config = dict(
    hidden_size=384,
    routed_scale=2.0,
    lr_router=0.000711,
    vocab_size=8192,
    positions='rope',
    init_std_qkv=0.0387,
    init_std_o=0.0,
    decay_fraction=0.415,
    decay_shape='cos',
    batch_tokens=[16384, 32768, 65536, 131072],
    max_steps=4818,
)
Below are experts of layer 9 (counted from 0) of a mixture-of-experts language model. Rows are named router (the router's row for the expert), gate (a neuron's input weights, with its number), up (a neuron's input weights, with its number), down (a neuron's output weights, with its number) and show model dimensions 96-191. Each number is 500 + 50 x the weight over its row's rms, rounded and kept within 0 to 999. Numbers have three digits each.
Before each expert's rows: "mostly gets" lists some tokens that are sent to it at least half of the time. This comes from a sample of Wikipedia text that the model never trained on.

# expert 25
mostly gets: " of the", ", the", ", a", " with the", " were", ", which"
router:567518505434420548480528487504462471428446426437528543451493607427589538524604496558592477547535455527502542503482474465542481453488480515456577573466452472478413567506494469525614540539487502536501426584573465552482496433401466443475576511570502479512533447474418551495513541483497523496
gate16:458512476478448541427546518478435510489586493557454528481539513449502542492505518572568380411450445545553485495505424467457385474480442451555518504450496538478442585467433476502495575445445370425509553517515591541505480500502530478470478473522477515459541462489477464574430539641517429552
up16:491517532641515484515504450485536488550470531517433427498501462482566536485533470609485484559519470456412452529512494549548461540558497515496461429575474542430499540564527437553492492554468482471446521510647454474419520465531464463529543496542454523449485515526501587591530462455474577537
down16:571462546574513480546458479464516466520451407498524426533441381470503425533495549536555561465455490600527488645537578522501455506539463469508491605467420566468455460561580463487525492524455499491593511424547466476506501529502500440517472585476516550540540516514581479580480433486469518473

# expert 13
mostly gets: ", ", " | ", "; ", " (", ": ", " in "
router:493513528479533535541559530604497490497453501445517511469615559516506496491536452537500389489608558457546495512499433429528516530447479482484524512479458467404443494416451575508477518465392451602566494602494516508512356509486425551485440508585526531526472492378506504475500516434489493441
gate0:487468488508563500500531522454467544577476546442514469504493649445515568488575513486518387507579484460531535485403489545629407549495499512530511464577467599539495442532486504497545472497493464564495474499543573575524499542546451429369553527474568509518520413429644505452500531505545508539
up0:488502493491444504552448389497491543406446466492463514475410514439496479466554509419471557452497502571469530433527490497581546414560497458516510518450494434482507479460534546519528527499515455474472483507450508513512480592572507433581453600581471515476536524470434558517540506560521484385
down0:529479583575481493504496467491421601477548486510530520500506517377476486457497545443455462449421492578445560500465420489545467498463512490455583536409454519486492514532420456505447571480440458472399509509501499555521510526584512448388456537480587393484450575520487557492516457466427462479

# expert 28
mostly gets: "pis", "an's", "R ", " x", "oria", "AL"
router:540572464394460516521545480471507459411506508469455535420612572403590469488502465560525458482500566518525596456512474439474476526445466427494561533453440478534375573491572479538577497660511507541508475567547472527562551421576539476442540475580469532513535508388517578488468506534466472516
gate3:605481561450420449467464515510661536507447499504596385552506537522495494372567529433448561465528473488575510507490458494505455430469522528536534490491592536456504479548606510454521478465490410559457434550533492511480461449409422507464489512537493519539611473552411530487471572466503472482
up3:603483475526481513444509517578530421507489544504567538503510415459379549525476534475607583524522509503481501453348539588513505541449536587491517561473511519486554518471505522547568463482549464446510429414451503471549595580329565485530491485417555535526508466509491552497490450447496494401
down3:450426499537533501473470547562504483421499544456514464513458490505493507488465488457483424488490484563512523517493538594584525497463496422503521454453505470457430495523504554519492497625604539447520458517504451566505519436533520549526448506451587528490562537436480498521446522492480509499

# expert 12
mostly gets: "%", " km", "f", " inf", " kg", "°W"
router:522456533486478489521534472460523535513336515426566459486495487556601515446602461492558411555522438508429501526525502497530480529516495444508573451448473478430515515502478458547564442572534481547379494625574475471454463489454435503498513603526509520453522483416472603563513531514516548492
gate3:537451594512549462613447488481453529479455510514434447434535518530411406537644598489534415452493549425573549440599482579489515542511464518456470544501508462484483567460493490465540486535497567498435460471514479490539492433457508502488483534478533531430413425519568407511496502554308535451
up3:461422494567530502505532585540514537540457522406422503548530518541543488435517527542520523539499582514524532608540525449608529596521492495513393484598441483509493538466538534524467522505533504494535589495432588478525560551507466442479506452444453395474546556517546492468518438484447465523
down3:439532513545502490478461499490556486429493527522534419525518532530511560444464501525548567559410476552473613430468457380491463511499522434481577481553520495460425541474528386468542460474596522577423520503481555558389502534437582400496423397534502466522477554457480397480516539544444511434

# expert 3
mostly gets: " San", " Mad", " Sal", "- Coordinates: ", " Mil", " Bur"
router:509522441399468545566558444578496560569498470490520525554468495462612482418584517474561487525554548492507548489501498443402476564454485458511522481551546505408488568453525497571579544599526527527526476453554478518508351449439456513495486546425527511563476467470515615458457448492432465536
gate3:555453505438473519567499551546576432511450533628523488487487484419556466477546524530553476501558428528390465535595539571445472477525461526613537527535548474510506607558552494608441514583543505528523430529473477470515470561465344519480512608523391520576441534522496557528481442459547543531
up3:509523549466502518586520543571499559532574396484530334491499512434519533480565461494451604392485425501478440472460410435483511495555431472515525551525547513532515543524477491490486513487480543513518534497516518450455611407416487637563533510515600483555448472474382454468563520451473475482
down3:605450593529526569525505553586516442632507499475421469543540598493447522456460467496460558558442462494546477477511377439484568577504535480473484507600415452481409522495559532448517495506476456654523441529442510485479522429552451485540511461506388490553576529485436547465461480525540529501

# expert 10
mostly gets: " as", ", as", " As", " as the", " as a", "As"
router:502468517523586506486495472479481484423520522486553540469472568441532508566555560481589494527586535540505534361474507487532508494483449520486550489507537488503477463479506486595535510619501535470452478634507436496563479570472433511513549488575526524545520471327402505509522462641460508522
gate0:412617576511434489620553516455506565499468559546513558394496530391511429529472466423596453496528568556504543538499506570552504467548499443460512546613519452462559408447611531524513473450491449517528503614574493564494476466471511512565528499468500451558547565427501478433506400513507497583
up0:484441579518516556564565535426589482484515450525435500509427465508427440440523413510489549564500494565516487426472496380500449475528470576435451497467483427587413462541472470553482541469348471503463453475500391489531439494519489498416500427465467464463520506522498485520507552544444498526
down0:521471454467496507486468497554531437570577498527478547509507461520479491525503456486511571558484473465528499540611504535523477488596427543481547463493487404487527563509496491447569403497523454516520520527510483531471451443518520492469500543432451495464490551541425508425403460431449481494

# expert 9
mostly gets: "aj", " Kh", "ai", "iy", "á", "ó"
router:474519487592487526509533488457556454528549518480537559524441598416538535428605421481517430494528486474496488505535545413427505505396467590431531551511508410494380480551648549446559403607509470497530523524494534525590516444491495469505517473556569530546579508459481463458508495462582453534
gate3:464470473535467509521537536497613528584568490464516476522539551491480587494442526545473545562477570484562440392521520415563620500520513530545597504509523418589429556584469544394557529495502560541435467457545410480521553522553440521500504506529566625472547542456391475547452531440540472498
up3:486506485526425529437456514578476518527538493557569492553558506463387608471459537509523518467418540595476511432531492417475492505454534480439478481619581484601525492530508574333517511528566517467526593403543504446574459478581487487555475468552515522467605510490417530465416490468547504538
down3:547511503466555471431502505451514470462529537512478500615421538510494594475529396516477502564485537495562561454452502510426442601506479477605480515541431590508462455473494545607538541424613424492542449434523489497540504547436456486487580489484564559564481505493444536492530446444571452466

# expert 23
mostly gets: " County", " town", " City", " United", " State", " New York"
router:516491441440473502478469496506525433490508401407580463550529526478569481433488518507523496527548488510521526438470526509489581566418521448523564520547506522469463482513511516489470440606504516574526361509550472471496553447412413560481500557515591565563487483449442536526489508550373430474
gate0:381549558397553549496479529483495548548462324540587415537545480480487440496513440445467541555572435464472481507422445507522438525551577511495537458497480553426477498587512464365479477546511480468450419507463517476472484460449540567532472525547505438408446544464457544570485474557406429539
up0:462523472511627573549547466552544516488497544514451426503444530515553445539494532492427532496466511473519558525464573551523493390545552595568469488456552474480511450390487488461491559574471594510478499498479484468400475498485480509396496480480535367473482502505476627540506441509484552428
down0:506497521545473545576519543515487423493453485498504616544489525553499480443516530505526534491532486603427505549436542477489539482521501498500489600451448441543445536480567388431472507472569466548429504511488503516437518462500402570522503587493590456431488516454625503544555519520438535429

# expert 18
mostly gets: "ted", "ained", " known", "ived", "ored", " made"
router:583499528398529496512558501555501553544445460517553497539542525469493548455509425497515425462478437442444505477513542454527527560541443570530549578421500469483429468509509475451540520502423499508560457593580496553559514421422467523517594461556531535559536392420408523534474493521504492529
gate3:489450533565616593418430524492480467514497444505555460519510482576608494482523527517486536404473453563517432511442440430537532485539523532468506465551458481501500441503451455448642554527461430478523504411478557464528529560481503448482509483524531488408586487482442518444541484502370452449
up3:548484501489492509452457477568506488420479465510495476485534490549484489423453394356553478505526487492489523610385539475581467441527573476517514491563519489497471464451438416527654563516477566534574471519465464486475481407472552578456539488527496480421429507484503586538564379514525626427
down3:498451542523547486628463412463552555459553459431571523488465454470472466492453540473445513499409437469497488475510483515556551484487476542493607462541444406514438546444529389491504496519503498466496583486522428481483523481475493436549403510511483593509507559529520486522561625462518540414

# expert 21
mostly gets: " system", " final", " group", " population", " area", " game"
router:551544478518457466462530498459565504510445465462579550404525518445514579482507489521628466505529475495504516496572546504540512488453424552460590508453477478457475526459495531528548479601490482497406435469491499524514450465480502467495492499556484490547516467469452508537489486490521325492
gate16:542368587562507521521500498487344477551468409394428522556533459544452456479508513469462422537462430493516496526558523511526498520493460525580498487659555492530486469437510556500628473521378579538478426525502488451446530446514526511420486538519645546477519500509496418510589539549402528541
up16:487588468515485547497457486627519481330485537545558529533463561490561491421521454412498417442529533535456489507448538404524600480520422517437559601422424553557511554487524474559459536537525441504525579433498540459470494390467554534370577445527473498441519549495557497508473521515463533505
down16:479562433427482536580493441515465482638484493553475480450525504489569508485459488590472513459512554549403446560421521524474478473473539505495561426595478490422425499570434429468535515458394455548436516539414426478503456508450515525490514515482509527565547544492457512470428487500516555530

# expert 16
mostly gets: "ed to", " to", ", but", "ing to", "ation of", "s to"
router:510476555449531527581467515450515584445552492492498495446526490417547454481601522493540509552478469534543516429564467528503567531475469463476505568519496496438449591417515541556550425491410388495408449642529472525574424475526441528492514545503555504587468460336509449491436436480509508504
gate3:407486521430516567482451452532483522533496536526424533434472603487531435555596498516439564577444505470508516445645506584452543518465526407518504512496546464423571556484632532513518564422392473556453463550430464572492465494489454517566424603530497497475423431515539541454497490396560409533
up3:431493440554462513446407550518538557514449527539395513498459533495458385460503469415486398483477515457524533561490389505556454519486524471540471513505519434419525470464438436501524512520503452506527438484495570465461531449423488447378490524498527533570422563450624461469511440452487523472
down3:488534597457507424471441489534529555520526526436542526592489483483468422413502506449501552549509460453504446438505552512531451537587474490472489458538495428468490536500532463462553490518505514615452461487475398550556369479430468391482509483348471442511523505623520587438575411421543454461

# expert 1
mostly gets: "| ", "\n\n", "\n", " c", " g", " |  |  | "
router:559552548474499530603537524520518436420471536453514473514467511508517565451565480520509406547513507598427508438545569452532458546441406501481531539444508551471435506459516548519483478520368495612497501544469493477541391436522488498517503503573464486531455555465450494472531529587426410453
gate0:453558513506574470508629424492488587553581479553522353488466448482497598471507569510386417485445564609514446555499486503505512461473438450516506471546579540469458512493461450459425432446589425434524551513457532620499515425500463577519494515465491453583505478550462457425529431487480452486
up0:420543536447537601513509487598475472535492512471543471505539515538533507502509497562481456496506586481490549510481530491516516498467408565472549513502556479563476515476477549513468518464529478560501416466559445614661449514392473491523479598460521553490527442485494621468539508493468610521
down0:573433470467444462426502371481548461530497547452484520527461474562543519380482522553585587567530540545481509569449561567440532462593473475547510456455566493567508467534387436522509461485507553510573540471517546540490577431442491501560450551521522524502586488533523585591484530584481453524

# expert 24
mostly gets: " pre", " mon", " so", " te", " ob", " fac"
router:535533516512498522544482503552537523466481495472570503416477498450563422527590485511445452537528567453572463492501536510469449482469415406437436562531508523455388526429491516591567515483551444588474461519541492485472473441573450529522554602436518547501520562486359528492436502485545548510
gate16:500501469464403504369514489505405568521546539528458494431380466446470531550504521449526450509547569399506520516592538575440487520550537476540531490501656546555482513492541520563444528483509476469500513432449430476471517536584470489478532498591506447579459488500499609544432485463445554589
up16:552540618548528526523537543535630507609510561512527403526520531616614458471469523547518570432495502546537528519508502486462499526542497473484555528558429543533535496474499522521480545489521487430552482512533381505528485473558433459481519492575473550493531540461484479399508483539452540405
down16:476477516474473522464485458498444551480510432520450483511479551600540481424472520466554430487541523488494465464546521483498469459466532549473544533602450528495611513495470491480525497531454517463524474580459433463443508460550524458532561509467517483467548502492514519465441585541432637416

# expert 0
mostly gets: " is", " he", " are", " was", " also", " it"
router:476514489494573566509554508489497499554475525458506510492498501469511451542575459542498437536560518434551547422531431511534479525480484487409605571447499452409471549533495551543476544422494423546444465556568514479530464437464430518492536504480438543528526558433448489564492485462419445526
gate3:531523532468417559540535414386560486487535519516553436476488610510587540409524534539371499461515567533568498490539490555502461460524357385514461535426625532518411536465505494551519467554584483541492535528503493518480467499421469554482494511466527455492448478505455420551468498467517478426
up3:551516470488434523553521573521486455545487485374472514572513437517564471630512561442589563379520525434450440602482485476430548521455643516477429540558473461564482497532563593520565419485404507433633470498485541431604466471474500499590488603445530521505540510446555616416411427519508537510
down3:525534604444425497506508510414458529560470414507622486405401575522557450534523499481514527530521504569484487543451540586485502453441536476428490385483554498480529565568497459467499378500506539522433512579469492537460449424499460492501510430436496536400443423510533501448568484502490473557

# expert 30
mostly gets: " David", " William", " Michael", " Robert", " Thomas", " John"
router:559475415433491534501518528613538479489476449510496502471467528454592503495480454552521491530578556503561565499513525559529493487464488463382501530450420484447494551518508499547564514577473437515420515554522451563570500475491434567483556540543527551528422540441532520496424448561423482480
gate16:506614467470530578527488599479533584518518475366584430494488493542494456535459499440528493451548476437525484522574548544429409488462507491529486421456518464521496533534423520552538526469402453537427456484468538528519429478463512538494458502489449466473609497511504617441451402507540542490
up16:493513474510560541549523517539392433510527596449363478473487522479509546549438511455436503427491516489534596579450561432461442550443540541570467528386423448455529480585464449616418499395430413575420576541467526505513546440541560449574534443486402467488453472519589467445431481481497512452
down16:496516464523519498538488462477567510470534632505488471429499525531496504535529487553529580534492502476508458612425497490540506467461482571443559485476505560578466448519485553479501682586604546584544551460445434530499462503430558489534525517491538504531535459544493511504479451464561514530